Below are experts of layer 2 (counted from 0) of a mixture-of-experts language model. Rows are named router (the router's row for the expert), down (a neuron's output weights, with its number) and show model dimensions 0-63. Each number is 500 + 50 x the weight over its row's rms, rounded and kept within 0 to 999. Numbers have three digits each.
Before each expert's rows: "comes before" lists some tokens at least twice as common just after its tokens as in all text. This comes from a sample of Wikipedia text that the model never trained on. Tokens count by the router's weight.

# expert 11
comes before: "=", "\n\n", "\n", " The", "The", "In"
router:512548458502455470543478469408562475481451589458562513496439452502588462560470482519404457453464486489421536481551601510564468552426492477592531451494603551505491483487497424470460541509516482
down0:504450497500460515482486543455594512580476490564445470539472467508570477482523528531441509519451476527485475551499562491501528494464499504568485461468473499543420541500476594445549446457486429
down1:547481554490553525489473534539522558469484554528468520563473434518524558443514530553480578513548466543543430431494467574436527517433527504570552417516556412633487416492345505469519410411499503

# expert 50
comes before: "-", "=", "The", "In", "A", "M"
router:525415450454524528436574521488570467498454522458454478472564406487531493565490512421587452466487518484489542541430533507417545552541457473453459492521527504378475509478488510438534530581460501
down0:508484412494549481479458439481440566604620622456462458500472471521419521516450506486607532397485359609495477477505470530510558476450563425509613449372489542506474460547486473524457507548506616
down1:517499498524577511488482542486522452435528535463448353540549495534490453485483553466531566488471601470566526488443428525446511528469559515568503557432485455485549523453503555527525627452576544

# expert 31
comes before: "=", "-", "|", "\n\n", "The", "In"
router:462565525457539527543661433496479536549551578453376617441457475485468529437490549548471400412416417509343492457585426477481508413456447607534512570515532481548551451427469452509527496548549406
down0:518532458545552527536458442496494464547492508471455575502567425445554490502504599515508495527529431420433451511441504417455560461491547493418423522526497532476411498498561468346620452473506510
down1:532508524514603430474403524446511390447473494469519411507488575471558419443449583522476449435469507516556415518473528460450546436476465459640455534481503478517490454505515424558552452465541478

# expert 16
comes before: "\n\n", " The", "\n", " He", " In", " It"
router:548424482593538494574505490501496503523607602507521486503565547512553399508495428550501532557562407436494472601470493454531404473512581522528568491486474463427465454569490504514463562445508582
down0:494424474416442507475470525520475406630484512552506438466497546503494463668448480509539564554554482506504600562490562493461429524532442497489514578606588535436585538534511491375481610381477511
down1:499528473491474582596460535546511567483537519496420494546548488489532586381515459511496634490432510482500493515437466562575500543483480482453476575434517533498405473504500478422575530533457460

# expert 61
comes before: " of", " in", " and", "s", " at", " for"
router:549505556472463571483430515477481465566449438451520492495484468551497533495566370525519419537450519537522453502468467509542621442562468480520485501512505486494475436536452494513521581510518492
down0:496431499590438502550504488498536445427490499558615423528392632518566461525532552503574505534447518440554531511518544448366469450501479550496560517479436416445463493481501526501558505464439478
down1:526507466438528598548519477489505501505464445532467595485474395507451524587490517419535538471537473450395462473524472537523558512478476429422476446482435504497454444470445461489506493506533555

# expert 26
comes before: "-", "|", ":", "\n", ")", "′"
router:598557475516549406502562481457524519433459558561533534519522507493477432470556472552437536587529554462519473524444480444414456428530534444493442494403490501600590588467387478447532421510499486
down0:512453563447537531423463510490487528519521524440437461582478544430526464539501520517465559558487491424544529502524448443562515525561507481463408511614576424515494474470499532483506432515578522
down1:488474493497443512476501456502572488416447512454532399586495484483599487421442496513475519557539460480526506475458442530466526540413531520451508500505452515459496505517486474477467533452464439

# expert 55
comes before: " a", " in", " to", " by", " the", " on"
router:592455417531418537479521485567491453395457492479438505544507414486482480445511431428541502521461492464490423488468426568401471533490478514484458450486505449551498401459420502527525493390475576
down0:408506506492570521517462425463416543522560509523566474538480544508482440485519517517518478559523429567541490528517530496496425478533555480510525452490530481491469500585363531429389430455533513
down1:422570394525622523510495485545546571502466486564504592364498443530505560514567512557573595583532520538379463475509552460486504555445530495469562451417488471488489414486526512413584482501498446

# expert 8
comes before: " |", "|", "–", ".", ";", ":"
router:470561506545555523546488419506531441386465555486415481508521500550523528462465484418611505544586580466425473599538517599460633542517450536514520470564545532586492568478533553576483480589538554
down0:468589509428462598529497449463429497532486464503441476439501518503553496485533451490627563499530527499515455430538524494520524580497560460537577518516519435555460533449492421575530515505526487
down1:510536465510489436552451509505440492450488501475507488529499402467554564502519474526519503529495563467475389629479519341511498535351532423452483451506480533438453524529508563423475504462548424

# expert 37
comes before: "\n\n", "\n", " The", " In", " He", " It"
router:494478502472519464468580539529499477511484484459570474482450505474634557543580484561571506471537409482498481574415442557454566485474561433487480377519447568595572512480455554483523483546518578
down0:356548596429546503480414518491514544535538500472466457513476433524533516426377455544529528397538522500525531467450514533550478495470490544525472410494464516547460421505464422486500609477472421
down1:448466515516534494432447638427519562508524545469390477480503423549537431501575593509504571554476545418528540491500525457513523568475472565486436496485541424471549488549460433550463526524414507

# expert 13
comes before: " |", " of", "on", " is", " as", ":"
router:392551514469536464504580453579505545490539465468514498492512491500495534523532517427444452456520573477453509552427523473527499497528470397538486474555487571517569401476544476562441416500486413
down0:466446535480424500506440545572528553443600507520458518502492448465568415567436466538439517486604515532497447542507468557495551469449452522450580418512463471455425523566451513451560419525508515
down1:529450460438554463494492506522438517503436494562462496550594522624492531510583411606638487412431466524482503566553500448578414500601570527455422493529499549515596525502540479482447488467447454

# expert 28
comes before: "s", ",", ".", " of", " in", " and"
router:506604420412500539481521485525410505434485444433448458477587556484507517465445465468471456496527478484448468582485599588367483434574548434410489502423521454496520494473537527529474485497441568
down0:471494473476564422536553435552536511516520539465495463547526345454496402441507628532509522532541523574477480584432441525481500513520480422438484553472537485576472376506534443472413465486498455
down1:521488485513442459396563572585464499542530439505527466509542464533517501504395418466572408585504515375427463515497579496593523506507478490551495480412508496449425465604479534515448557548505452

# expert 41
comes before: ",", "–", "=", ")", "'", "0"
router:596527521451534526552445501403514542546474532535515498410445482500531548503487521425538477596511485540539506498498581411485554490458477579479518501617489583461598536431543514448519623554457497
down0:470477499542533516502519489554480545527516519446456513496584475604503546509450445410492546539531491490460425494497507350493353471548442474459466460493452430403482495471561505579516424501460482
down1:560451509511513494497488532492413484502501439496556435551425514462483502522536530421564540539425360425535528533447473474533520469526508486482473512547476463504537680518457453523535476534551453

# expert 14
comes before: "|", " of", " to", " in", " that", " and"
router:528477411477425567516359500458498536486538534483535469534478505489491446627601536477514525473410665521479562519409433495479542527432513553456501538450554521485454518463458503500495404505518510
down0:540434509596474445538495505534553453512490443542476424435480571504504470543554527528492479482538566573505531494516429450552522460483509553593509479437481587560421587408559449486464557584440495
down1:490514539569582386466476546558358459525437565540468473483495481537529479460488603462556489508484481504563523507459476481475401475507467451426423535632500520420490555436450478474526525491446471